config = dict(
    n_experts=128,
    d_expert=64,
    hidden_act='gelu',
    normalize_top_k=False,
    routed_scale=1.0,
    balance_bias=False,
    norm='rmsnorm',
    optimizer='muon_variant',
)
Below are experts of layer 5 (counted from 0) of a mixture-of-experts language model. Rows are named up (a neuron's input weights, with its number), down (a neuron's output weights, with its number) and show model dimensions 64-127. Each number is 128 + 24 x the weight over its row's rms, rounded and kept within 0 to 255.
Before each expert's rows: "mostly gets" lists some tokens that are sent to it at least half of the time; "comes before" lists some tokens at least twice as common just after its tokens as in all text. This comes from a sample of Wikipedia text that the model never trained on. Tokens count by the router's weight.

# expert 35
mostly gets: " USA", " Japan", " China", " British", " India", " Republic"
comes before: " |", ")", "'s", " and", " (", "\n"
up0 [120 125 138 116 142 133 137 147 120 125 101 100 128 104 151 123  72 158 141 140 107  78 100 150  99 114 130 111  86 123 128 117 173 104 121 127  99 156 162 108 131 122 149 171 140 119 150 135 123 105 112  80 126 129 134 140 108 126  99 132 137 134 168 122]
down0 [113  72 134 128 148 149 149 144 146 132 162 103 126 105 152 112 125 156  88 130 133 146 131 133 112  99 111 177 128  95 135 120 124 155 100  91 106 146 164 144 138 118 125 137 129 115 112 138 105 123 128  91 151 137 109 181  92 112  88 157 145 115 120 104]
up1 [137 134 183  93 145 177 155 138 155  83 129 161 154 157 148 133 126  98 127 167 128 136  99 157 136 126 103 171 133 156 156 121  84 132 195 150 155 133 147 107 154 142 130  72 111 106 160 144 104  86 155 138 139 138 110 154  79 131 146 170 102 116 116 121]
down1 [102  86 136 123 124 120 121 120 132 141 117 124 119 146 148 162 167 113 121 112 118 112 125  82 158 132 123 127 120 111 114 128 114 116 148 135 153 111 142 135 145 179 116 132 102 166 172 152 163 128 134 104 122 147 138 136 138 114 168 126 128 139 133 158]
up2 [122 116 145 166 129 106 105 120 156 124  81  96 125 131 196 110 167 143  95  96 119 112 142  91 141 109  69 144 143 142  99 136 149 132 113  88 136 112 125 120 116  93  81 134 126 120 160 141  92 137 138 144 161 129 120  88 147 110  91 158 130  96 108 137]
down2 [131 116 122 172 116  90 147 184 108 128 131 105 142  89 166 123 134 168  84 131 102  92 140 124 118 141 145 137 108 109 150  95 133 134 132 128  77 150 133 132 114 139 102 156 145 151 101 152  62 139 137 140 127 121 128  99 132 139 124 130 179 119 151 130]
up3 [101 181 135 121 161 117 129 139 152 141  88 130 124 140 146 161 125 146 139 160  93 150 108 104 190 114  90 116 116  96 140 160  93 162 131 157 148 116 132 130 124 161  99  84 185 121 127  92 130 136  85 141 147 127 125  97 134 120 100 117  96  92 121 147]
down3 [140 131 127  83 163  95 143 156 123  89 100 128  88 158 119 158  90 160 126 191 157 165 144 117 109  89 105 100 146 105 141 150 122 150 119 137 154  74 144 122 141 114 135 172 169 116  96 129 128 143  76 155  87 138 116 166 147 173 143 130  97 103 145 137]
up4 [170 115 138 126 162 123 131 159 150 142 151  92 137  92 146 175  87 102 136 116 121 132 170 122 141 152 128 124 125  91 131 126  94 121  89 106 115 146 103 158  95 135 135 138 161 109 114 101  84 148 124 147 156 131  91 157 163 116 113 120 151 115 159 101]
down4 [156  75 110 135 114 127 122 104 167 144 135 139 124 128 138 133 108 113 163 142 149 113 156 126 137 135 108 159 109  78 146 168  88  97  82 109 119  92 109 116  92 137 119 118 121 127 117 124 170 111 150  88 116  99 150  96 136 108 127  95 103  77 167 152]

# expert 78
mostly gets: " $", " #", " set", " number", " million", " £"
comes before: "1", "0", "2", "5", "3", "9"
up0 [125 145 136 131  89 159  95 102 106 130 112 149 114 141 155 148 132 136 128 117 144 110 131 174 121 145  75 100 150 129 104 148 140 134 161 103 157  72 129 182 155 142 154 104 134 127 137 111 105 110  76 164 133  99 138 134 124 131 153 138 125 157 141 118]
down0 [162  99 126 130 115 155 147 123 126  91 116 129 134 109 142 152 135 125 144 122  84 100 131 137 137 143 139 136  95 133 159 103  88 108 135 142 133 154 134 122 142 124 167 150 117 177  69 140 139 163 149 106 120 112 139  71 151 156 127 139 156 108 107  98]
up1 [138  97 119 157 142  98  99 153 137 137 126 138 154 117 137 130 147 136 158 134 122 155  84 124 129 131 126 114 131  77 146  62 129  71 155 157 141 115 151  92 129 135 125 158 140 104 124 118 117 120 158 106 133 129 142 129  95 129 175 106 144 137 151 127]
down1 [127 142 156 149 147 144 116 100 130  87 105 143 144 144 112 139  93 156 141  92 119 169 148 114 139 135 146 143  96 127 128 122 126 129 119  94 112 156 146  77 121 150 155 114  90 120 128 111 115 125 138 133  91 107 171 135 134 131 112 135 113 117 115 100]
up2 [114 152 130 106 117 138 112 115 175  75 139 123 148 173 116 130  82 109 157  98 125 102  97 114 120 135  83 140 158 107 111 137 146 135 122 162 160 156 167 128 152 137  90 117 169 148 137 134 148  80 135 157 125  91 155 127 111 121  91  99 119 131 145 106]
down2 [120 149 121  65 112 142 139 123 177 132 106  74 106 153 156 134 120  56  93 138 107 122  84 118 117 103 169  91 126 132 112 126 152 112 156 141 163 147 141  94  90 127  96 118 127 152 147 152 110 110 140 161 172 104 119 119 138 117 104 142 104 118 132  97]
up3 [ 93 152  98 169 107 163 139 113 146 107 150 142 174 132 102 155 138 126 110 198 129 155 103 112 144  95 125 128 136  99 159  98 147 117 125 137 132 164 138 174 131 112 131 168 133 123 144 147  77 137 107 139 140 129 157 103 111 163 122 110  98 137 128 146]
down3 [107 121 169 139 106  91 130 154 128 116  86  93 125 164 155  86 162 125 117 175  92 110 157 111 147  86 123  95 164 155 138 122  88 123 135 133 119 107 174 151 133 136 128 122 126 117 133 131 112 109 125 117 112 161 112 160 113 147 100 123 114 176 101 137]
up4 [127 104 102 148 100 133 106 155 154 113 102 105 117 127  96 129 153 114 148 161  99 133 167 134 141 113  95 163 109 135 148 124 111 116 106 144 100  93  89 121 139 120 160 146 155  95 137 116 120 172 134 119 123 153 146 164  99 117 136 120 137 116 102 104]
down4 [115 151 124 145 173 114 101 108  94 140 195 101 132 151 150  95 156 154  89 126 102  87 138 113 133 137 121 107 117 147 132 156  90 147 106 129 186 150 108  93 122 106 104 167  94  63 127 157 115 119 106 136 109 152 141 142 171 162 124 127 122 122 108  87]

# expert 113
mostly gets: " —;", " |", "',", ";", ".;", "%"
comes before: " ", " +", " —;", " −", " —", " ."
up8 [149 114  91 100 133 158 147 150 122 140 138 149 133 157 133 104  82 114 120 133 133  97 163 119  80  99 131 100 146 126 122 124 160  87 114  80 107 130  72 135 136 129 163 138 161 130 156 114  88 129  91 121 152 160 103 132 111  80 128 119 116 127 104  98]
down8 [ 89 162  96 147 123 130 148 155 125 135  68 161 107 165 144 148 158 124 144  95 157  93 134 118 151 109  97  85 167 158 120 136 162 126 118 145 109 194 100 112 109 149 126 159 109  78 127 105 147 132 114 156 121 120 140 132  69 123 158 134 119 112 124 108]
up9 [ 97  96 140 127 137 100 169 125 111 152 115 113 114 123 167 126  92  65 144 118 115 122 139 156 126 146 120 164 125 110 111 144 157 149 144 108 101 122  98 134 147 119 138 128 114 179 154 105 126  92 131 114 121 149  79  91 103 103 133 139 187 118 121 121]
down9 [141 136 145 120 160 156 139 131 107 115 114 129 112  96 146 162 112 122 162 117 114 120 143  90 145  62  97 154 123 135 136  78 149 102 154 152 158 128 121 115 146 122 142 155 134 161 140 124 130 108 144 113 135 100 129 164 154 144 135 137 140 115 103 133]
up10 [101 133 141 139 138  96 173 111 148  98 133 136 165 120 103 133 129 101 133  93 109 150  74 165 174 117 155 150 131 146 114 138 136 120 145  94 149  80 102 182 128 139 135 135  89 179 127 160 105 128 121 155  98  90  65 134 135 125 104 102 159 128 160 128]
down10 [127 107 118 140  96 137 129  95 138 107 124 157 110  94 130 153 122 125 168 147 138 120 111 136 159 136 116 128  84 124 172 128  67 159 108  88  97 174  95 127 109 140 143 124 127 152 148 103 105 150 154 132 126 113 115 103 145 126 126 120 114 122 127 153]
up11 [164 122  85 127 106 154 126 112 124 120 118  85 112 115 139 122 119  91 107 123 123  97 181 149 115 155 110 125 162 178 133 146 164 128  93 133 167 151 139 110 125 124 131  94 145 105 122 129 150 104 175  87 140 153 143 140 123 167 126 182 107 160 118 137]
down11 [152 137 111 150 113 118 126 118 107 154 131 120 103 144 108 137 127 139 157 137 129 109 128 103 153  95 122 154 148  60 161 135  90 145 167 108 147 153 174 149 128 121  81 136 118  89 152 157 126  99 109 142 136  82  94  95 138 126 138 144 129 173 153 112]
up12 [151 122 123 100 124 149 124 115 115 149 159  90 137 109 113  93 145 102 111 118 161 104 120 136 108  94 147 127 101 176 133 134 142 167 137  96  87 121 152 145 106 105 124 184 108 147 156 149 130 157 176 144 160 106 149 143 138 113 126 137 118 130 128 105]
down12 [133 124  99 136 112 130 136 103 142 113 161 151 110 162 101 128 121  93 106 117 133 178  94 141 120  90 107 144 121 152 119  95 166 104 134 165 168 122 124 119 138 121 169 166 143 134 101 137 103 108 128 125 164 123 120 108 157 135 112 145  89 105 164 131]

# expert 119
mostly gets: " the", " The", "The", "Senior", " Won", " |"
comes before: " ", " first", " United", " University", " National", " same"
up0 [158 115 116 121 116 138 170 124 123 158 125 138 122 135 127 146 136  91  98 132 136 111 124 164 145 143 139 102 162 143 110 192 131 127 149 115 163  75 124 131 138 189  88 140 102 154 144 124  93 128 121 109 119 154 113 136 123 128 172 105 109 116 111 144]
down0 [110 140 115 127 102  73 164 127 135 153 115 172 124 151 117 124 137 125 139 112 113 121 167 109 127 119 106 107 168 150 133 129 164  81 123 160 100 121 157 150 148 114 144 146  88  68  68 112 129 144  97 150 131 144 112 121 138 112 160  85 127 104 146 123]
up1 [155  97 126 159 141 138  88 119 101 129  91 132 138  86 151  91 144  71 111 111 114 148  97 162 112  80 126 159 133 113 105 140 113 105 139 115 181 113 121 118 104 101  93 153 124  96 152 120 144 157 130 128 130 123 140 132 107 153 126 151 102  98 151 117]
down1 [ 99  94 140 175 107 119 173 153  97 124 126 137 113 171 100 161  88 155 123 141 128  82 101 133  91  93 140 174 149 110 146 129 114 163 146 108 129  96 138 124 107 114 123 118 156 128  96 123 134  99 138 125 136 113 142 120 106 167 103 108 105 149 142 155]
up2 [104 119 111 150 127 135 165 121 121 128 178 114 123 147 178 149 114 100 127 126 162 125 166 141 125 155 131  82 140 120  97  92 101  73 108 166 125 139  93 159 154 157 119 105 137 106 133 144  90 113 107 131 141 117 105 158 191  79 173 145 112 130 141 115]
down2 [126 142  75 116 158 152 118 157 115 131 160 123 130 126 139 101 127 164 114 128 137 172 130 146 120 152 141 118 132 164 129 144 134 143 138 120 133 134 141 139 146 148 121 115 141 110 145 138 116 129 126 124  66 135 130 165 111 118 154 106 125 168 185 137]
up3 [106 145 120 117 103 124 142 150 138 131 137 129 117 178 105 112 114 125  68 128  94 167 151  99 132 114 128 148 121 107 141  83 126 102 127 153 141 109 164 151 168  79 118 119 131 143 149 115 115 142 118  85 103 125 130 137 135 133 102 136 134 101 106 127]
down3 [109 129 128 133 140 118 115 139 154 129 125 140  71  88 153 115 127 129 116 174 119 116 137 129 122 146 117 109 122 135 159 141 137 140 106 134 140 126 101 133 116 115 156 101 141 118 130 131 106 142 104 128 126  85  90 138 118 110 165 155  77 164 150 112]
up4 [ 77 118 135  97 123 152 103 148 129 129 121 144  81 118 128 124 130 107 159 121 169 160 130 145 150 165  97 129 128 136 139 103  93 145 141 118 128 136 178  86 144 151 137 164 168 166 107 147 147 120 116 151 116 137 144 108 150  73 107 101  96 163 120 110]
down4 [123 134 120 106  93 123 167  95 104 141 128 136 206 147 143 122 108 130 115 137 206 133 134 158 120 128 111 153 104 103 138 116 146 121 129 135 120 129 176 105 122  98 134 119 106 106  94  96 142 118 115 107 128 127 107 156  88 111 160 149 177 141 102 123]

# expert 19
mostly gets: " work", " back", " Park", " off", "ort", " Air"
comes before: "ing", "s", "ed", " to", " of", "ers"
up8 [124 127 146 130 151 139 124 109 149 136 134 178 120  98 132 135 108  98 189 198 154  98 118 127 148 145 120  99 134 128 127 183 124 162 117 106 158 135  91 119 107 118 143 150 113 149 122 166 130 138 134 109 157 131 113 166 117 140 124  92 113 111 106  99]
down8 [157 120 113  78 158 150 148 112 129 125 151  87 150 122  91 143  68 126 125 165 122 196 159 174 134 114 119 126 104  91 112 129 104 160 130 141 149 134 119 124 101 113 120 112 143 128 117 129 144 124 115  67 153 101  66 151 114 144 129 116 125 120 118  78]
up9 [ 97 149  92 133  75 137  83 145 155 116 130 150 143 160  71 115 149 103 149 129 146 103 123 134 142 126 107  99 138 120 113 127 178 143 133  94 127 111 133 131 136 128 104 131 116 174 128 142 143 117 179  94 104 131 134 121  95 100 117 141  77 141 113 149]
down9 [145 168 168 125 123 168 146 170 103 102 143  91 121 158 110 146 153 129 150 124 128 118 174 161 117 110 127 104 111 137 160 117 117 131 121 100 117  94 137 124 115  93 141 175  88 158 118 126 133  66 135 157 109  74 148 110 121 135  95 116 150 147 134 104]
up10 [ 99 169 122 161 103 129 115 138 126 123 146  93 163 180  95 163 127 202  97 156 120 111  31  98  83 103 134  92  91 111 134  92 140 101 148 128 172 133 105 131 144 115 139 135 134 127 143 137 143  89 153 134 159 118 151 146  85 132 110 106 135 140 150 136]
down10 [ 98 118 120 158 108 106 148 121 130 123 128 114 150 132  97 119 136 152 135 100 115 136 117 133 112 118 150  95 120 157 138 131 140 128 102 135 147 126 112  90 140 144 152 109 139 166 174 133 146  88 123 141 128 150 149 157 127 111 107 101 159 108 109 143]
up11 [120 109 147 151 128  93 125 133 138 141 113  85 149 120 125 108 166 132 127 157 130 143 160 105 124 144 119 108 128 118 154  95 125 147 144 158 153 134 156 148 148 114 117 174  67  94 153 127 124 104 116 146 130 127 146 167 141 134 145 110 108 157 181 112]
down11 [141 131 129 176  98 119 125 117 117 137 148 142 185 137 156 101 126 139 150 155 165 148 155 115 152 141  96 134 118 134 110 153 104 101 157 128 153 128 146 104 164 113 110 157 110 119 148 156 148 133 141 180 162 145 132 126 147 117 173 104 119 129 177 138]
up12 [150 143 146 153 139 115 106  86 116 158 144 121  97 144 115 144 150 148 180 135 115 104 100 109  93 126 135 116  67 133 156 128  94 133 155 141 144 124  83 103 126 160  83 139 121  93 136 139  94 110 118  86 161 121 165 118 105 192 134 195 103 137 139 146]
down12 [119 124 124 128 140 141 112  87 108 103 184 131  86 140 107  98  90 107 124 112 105 162 102 155 124 123 120 105  97 140 134 139  85 122  75 120  89 130 145 152 126 148  88 102 146 163 143 147 109 183 131 106 180 155 155 155 126 141  95 138 121 139 121 129]

# expert 63
mostly gets: "See", " First", " Indian", " List", "History", " Supreme"
comes before: " ", " also", ":", " century", " place", " zone"
up0 [145 144 153 119 124 140 131 133  58 122 143 152 140 130 182 148 154  76 106 149 102 102 140 105 115 130 111 126 106 132 120 139 151 138 148 161 114 149 100 119 112 178 131 118 134 115 147 135  98  80 123 140  83  97 135 118 126 141 117  74 130 147 121 141]
down0 [133 124  32 134  62 125 162 117 119 124 172 140 112 127 102 113 111  84 129 101 145 108 132 130 135 128 127 149 149 153 122 108 158 146 119 157 141 147 147 126 120 148 137 123 139 134 155 114 153 170 129 100 138  90 111  80 151 120 158 110 146 144 122 106]
up1 [168 123 132 138 162 130 141 147 138  96 113 148 110 115  86 163 117 150 154 138 156  90 100 102 136  88 161 121 131 164 127 113 149 132 107 138 134 120  66 112 149 142 127 108  69 105 186 114 118 147 108 137 128 103 125 126 118 157 148 149 106 142 148 129]
down1 [ 92 117 131 162  83 150 130  98 106 142 143 114  99  91 117 121 146 128 111 115 134  89 134 127 104 122 125 131 111 118 123 103 192 126 137 123 133 143 154  91 127 147 127 120 127 152 172 134 114  90 180 142 116 109 170 148 124 100 150 111 123 136  99 123]
up2 [ 74 125 130 123 143 147 119 131 132 165 123 118 150 135  89 158 162  92 116 134 121 127 124 170 125 146 151 139 154 132 128 126 119 153 151 160 130 178 106 149  85 163 156 145 162 119 169 129 121 131 118 151 113 114 127 150 157  97  67  90 153 136  80  81]
down2 [125  97 142  90 112 125 136 141 131 143 108 118 138 159 116 114 109 127 125  94 141 147 118 159 163 158 136 128 119 152 159 168 165 120 146 119 128 105 112 153 125 149 159 152 134 129  88 110 139 195 129 138 143 132 107 113 121 132 134 111 122 140 115 125]
up3 [117 200 138 111 107 165 152 112 115 147 105 116  56 101  68 149 134 132 111  86 156 122 143 111  97  94 120 109 167 129  93  98 130 132 139  81 124 101 181 110 105 136 159 138 141 134 118 132 140 139 150 114 165 138 111 146 127 103 113  88 106 117 138 118]
down3 [ 99 156 128 147  97 103 144 125 108 176 100 170 136 121 162 101 149 133 128 137 139 109  92 153 131 154 107 110 132 150 116 122 110 116 133 172 159 163 182 145 166 127  69 143 123 153 130 110 125 218 125 118 136 111 102 152  68 166 109 139 156 127 152 159]
up4 [103 138 118 144 154 133 151 125 107 143 134 109 136 105 143 107 135 129 123 118  97 127 134 110  82 141 137 124  88 110  98 108 148 142 117 124 145 116 172 116  95 132  83 159  77 140  91 113 122 137 130 166 153 107 196 121 161 122 143 118 138 100 141 103]
down4 [126 112 130 145 125 125 133 119 104 104 158 171 111 135 158 123 141  99 122 127 107 128 129 150 104 121 170 129 129 163 123 112 184 135 104  95 158 156  94 127 128 110 140 150 103 137  99  84 103 112  98 129  96 141 152  85 138 143 141 108 140  97 153  92]

# expert 66
mostly gets: "In", " |", " In", "):", "″N", "On"
comes before: " ", " Team", "3", " W", " —", " Pld"
up8 [116 150 129 164 145 165 147 124 158 120 132  80 114 138  93 126 113 132 128 152 134 115 130 108 152  89 132 127 114 131 137  92 115 163 121 147 111 126 141 148 135  89 145 117 112 121  94  95 104 107 157 117 139 105 115 116  87 151 110 103 122 134  91 129]
down8 [101 151 136  83  95 135 119 144 103 108 131 138 121 120 110 102  60  92 126  99 166 154 146 144 113 156 172  98 137 155 113 165 128 118 121 111 108 122  86 122 148 134 117 142 151 137 116 100 139  51 132 137 120 126 144 116 140 177 155 138 145 119  97  93]
up9 [122 114 166 130 106 108 121  97 127 140  98 130  80 157 114 100 125 102 131 116  91 154  92 132 135 147 174 121 167 154  95  86 157 100 107 125 156 129 120 186 141 110 153  97 124 149 131 112  94 114 165  95 139 142  96  99  92 131 106 150 133 139 157 121]
down9 [119 146 139 128 121 107 105 129 106  99 174 121 155 175 110 138 132 165 130 126  92 122 128 132 121 133 157  77 137 136 142 136 100  88 121 139 131 122 137 140 145  86  68  96 139 130  97 170  88 107 125 151  71 185 143 125 135 101 101 164 119  94 100 169]
up10 [141  99 112 114 147 152  91 173 146 114 119 155  95 184 103 146 135 154 136  94  99 124 107 158 124 132 181 126 123 137 120 155  86 158  92 129 210 140 101 164 130 123 150  71 112 114 109 129 128 163 110 126 117  94 125 144 121 163 110 142 134 108 139 141]
down10 [130  64 132 118 124 149 142 139  95 163 144  99 164 114 143 153 111  70 153 166  97  80  92 116 135 160  69 109 115 119 122 129 130 142 140 149 100 100 120 165 113 126 150 121 150 137 120 113 108 155 125 144 119 128 145 155 151 107 143 124 181 120 109 111]
up11 [118 196 100 130 148 126 150 119 167 143 125 129 116 141 116 127 124 107 142  94 129 161 143 148  97  81 160 114 104 112 165 118 131 115 131 106 118 124 118 102 147 165 121 151 138 116 151 145 148 110 118 104  92 111  82 134 147 115 120 142 136 159 108 114]
down11 [131  96 147 147 146 132 131 127 141 122 136 118 163 159 146 136 150 107  93 142 154 119 144 112 122 156 164 149 121 137 148 169 123 138 132 103 143 152 185 182 139 108 127 157 116  72 141 128 146 140 107 132 129 106 152 157  86 111 113 167 127 115 155 131]
up12 [128 110 107 148 136 143 163 141 111 162 150  94 122 127 134 124 137 209 158 151 125  87 127 120 145 120 114 117 163 127  87 138 114  96 121 105 133 125 131 116  97 120  88 115 113 132 111 109 105 165 109 132 137 127 138 132 147 107 101 173 103  96 136 123]
down12 [ 81 143 127 135 124 144 156 116 132 131  88 160 123 127 102 143 112 145  69  99 145 118 105 103 186 164 100 153 128 112 151 137 138 109 115 157 122 123 131 136 142 125 139 120 157 119 167 166 127 172 109  95 125 114 120 116 104 102 129  93 113 129  98 149]

# expert 44
mostly gets: " University", " State", " government", " School", " House", " King"
comes before: " of", ",", "'s", " and", " (", " for"
up0 [132 146 143 141 108 137 154 138 160 151  96 150  98 176 126 117 130 122 129 139 130  91 127 106 112 117 116 122 138 157 106 102 167 107 118 139  92 173 171 108 157 161 102  97 148 160 141  97 163  96 115 119  68 112 136 138 112 175 144 130 110 106 132  83]
down0 [ 93 158 127 125 119 133 120 102 121 109 113 144 170 120 173 132 105 154 143 138 129 151 111 152 112  99  94 107 111 133 129  93 108  94 127 129 102 202 145 130 147 120 178 124 147 126 123  98 165  97  61 170 149  85  78 128 118 191 141 147 110 127 141 138]
up1 [107 100 181 153 154 107  96 121 125  70 155 163 166 126 119 135 145 131 121 128 121 108  80  93 150 129 151 125 116 191 129 103 161 133 139 129 127 126 133 179  94 123  97 116 119 116 116  89 122 119 102 135 116 119 127 158 140 157 124 105 127 141 140 166]
down1 [109 130 115 117 118 123 127 126 154 110 130 128 158 110 137  89 161 140 147 133 115 111  87 167 120 104 117  55 143  92 124 151 150 121 125  96 107 158 131  89  99 137 114  93 129 141 116 108 135  92 148  83 162 131 121 124 176 147 140 154 121 134 129  82]
up2 [102 159 143  94 100 143 103 105 125 106 106 156 118 116 134 104 160 150  97 115 143 118 104 139  80 108  87 131 153  92 160 162 101 138 104 131 128 136 114 126 129 160 116 145 117  91 140 156 138 116 117 157  82 143 146 107 148 153 160 108 182 108 161 140]
down2 [113 158 133 148  98 153 142 123  87 121 155 130 135 145  92  76 141 153  80 155 137 118  64 105 128 123 111 112 128  98 115 116 129 141 105 156 134 212 134 109 127 144 106  84 149 174 119 110 131 128 159 142 129 168 120 110 160 122 167 126 142 170  93 145]
up3 [114 149 126 108 140 122 101 160 111 131 111 130  93 126 141 124 132 137  97  98 133 105 116 130 151  58 122 130 107 119  96 134 172 126 111 102 147 138 132 156 200 128 149 126 152 157 118 104 159 123 121 149 119 106 131 135  95 184 175 122 131 134 141 126]
down3 [127 121 135 113 119 130 132 157 127 139 113 129  84 103 150 112 114 177 144 125 137 136 138 140 114 129 104 126 154 143 159 139 128 136 129 142 146 137 136  90 124  85 160 135 146 144  77 124 138 199 148  91 155 160 168 132 145 163 128 117 135  93 139 136]
up4 [ 95  81 118 147 135 107 137 118 114 140 133  75 155 168 134 131 115 138 116 128 107  84 131 105 122 156 116 136 111 151 140 102 175 149 105 101 136 117 110 138 151 179 133 177 119 116 124 134 143 175 164 134 192 103 125 184 141 135  95  51 126 155 113 155]
down4 [117  70 146 131 121 184 164 142 136 199 118  86 127 178  77 100 123  82 125 128 162 109 139 105 133 125 154 124  85 148 140  95 133 142  77  99 136 150  91 139 118 130 117 159 125 135 190  69 105  92 160 117 132 135 173 106 102 147 120 123 158 137 111 132]

# expert 39
mostly gets: " States", " there", " people", " they", " them", " men"
comes before: ",", ".", "'s", " was", " were", " of"
up0 [161 131 151 110 142 138 100 113 134 146 142 130  80 135 114 174  97 121 119 114 178 111 127 139 130 167 164 155  97 131 130 141 142 112 131 157 107  93 153 122  99 116  98 107 141 128 103 164 162 128 103  87 113 154 141  57 171 117  83  97 125 179 123 130]
down0 [103 170 138 128 164 155 157 100  73 155 111 152 112 104 120 147 153  84 105 144 126 128 116 142 127 120 130 135 132  92 143 117 128 125 107  83 145 148  96 119 144 120 110  97 116 154  83 139 119 107 156 100 147 106 125 131  90 120 168 139 133 199  87 127]
up1 [118 141 122 116 134 112 164 142 146  75 144 118 111 121 127 155 143 116 147 120 107 118 171 103 169 115 130  81 164 149 110 148 143 135 151 135 118 139 129  88 111 119 117 153 117 120 104 124 169 134 108 133 131 129 112 174 106 154 131 178 153 129  71 117]
down1 [134 152 148 136  74 160 128 158 125 112 139 150 118 168 108 154 117 148 139 145 109 118  80 138 110 135 153 130  99 117 123 109 106  89  87 147 133 167 110 129 134 112 135 104 117 113 114 127 128 178 132 107 156  97 156 129 162 109 158 133  93 107 125  80]
up2 [126 121 147 127 102 115  87 131 134 117 104 161 147  98 138 126 120 130 134 100 151  99 115 139 146 165 126 123 118  69 138 109 143 152  90 113 104 109 118 162  95 143 152 134 106 118 146 175 133 143 142 128 143 125 199 162 107 130 117 124 131 145 103 111]
down2 [142 127 115 126 114 112 133 116 138 133 152 137  79 135 121 130 114 104 139 194 117 123 122 132 122 134 150 152 156 132  91 104  87  92 146 137 127 127 136 107 148  94 137 146 161 127 138 129 132 113  89 133 134 151 100 131 151 119 102 115  76 134 102 154]
up3 [114 131  99 138 148 136 109  97 157 166 125 152 131 134 156 100 145 157 141 117 129 130 182 159 132 125 112 176 145 171 176 121 143 112 100 134 151 128 119 129 103 102  97 127 105 132  95 179 137 155 139 116 125 109  56 125 123 182 138 148 102 116 127  93]
down3 [145 127 151 138 136 168 131 182  85 110  87 108 134 137 126 112 101 112  96 188 174 147 132 173 114 142 153 109 113 139 137 148 133 185 142 126 124 148 110 131 146 102 117 113  98 102 146 136 133 183 134 104  72 131 113 156 143 126 113 126 142 122  84 110]
up4 [141 148 109 117 159 122 123 100 137  96 122 137  84  99 122 158 145 105 135 127 104 125 101 139 145 123 109 139 141  91 149 188 116 122  89 139  99 102 124 119  87 130 146  77 134 124 121 135 132 127 126 128 113 140 139 103 174 111 133  89 194 139 112 100]
down4 [143 144 159 140 120  96  94 110 136 159 141 116 119 125 117 149 155 125  85 128 185 142 150 157  97 100 100 145 132 111 136 146 132 115 135 158 104 113 107 109  99 143 111 122  89 129 119 173  84 167 115 145 173 140 118 155  91 132 121 111 128 132 144 128]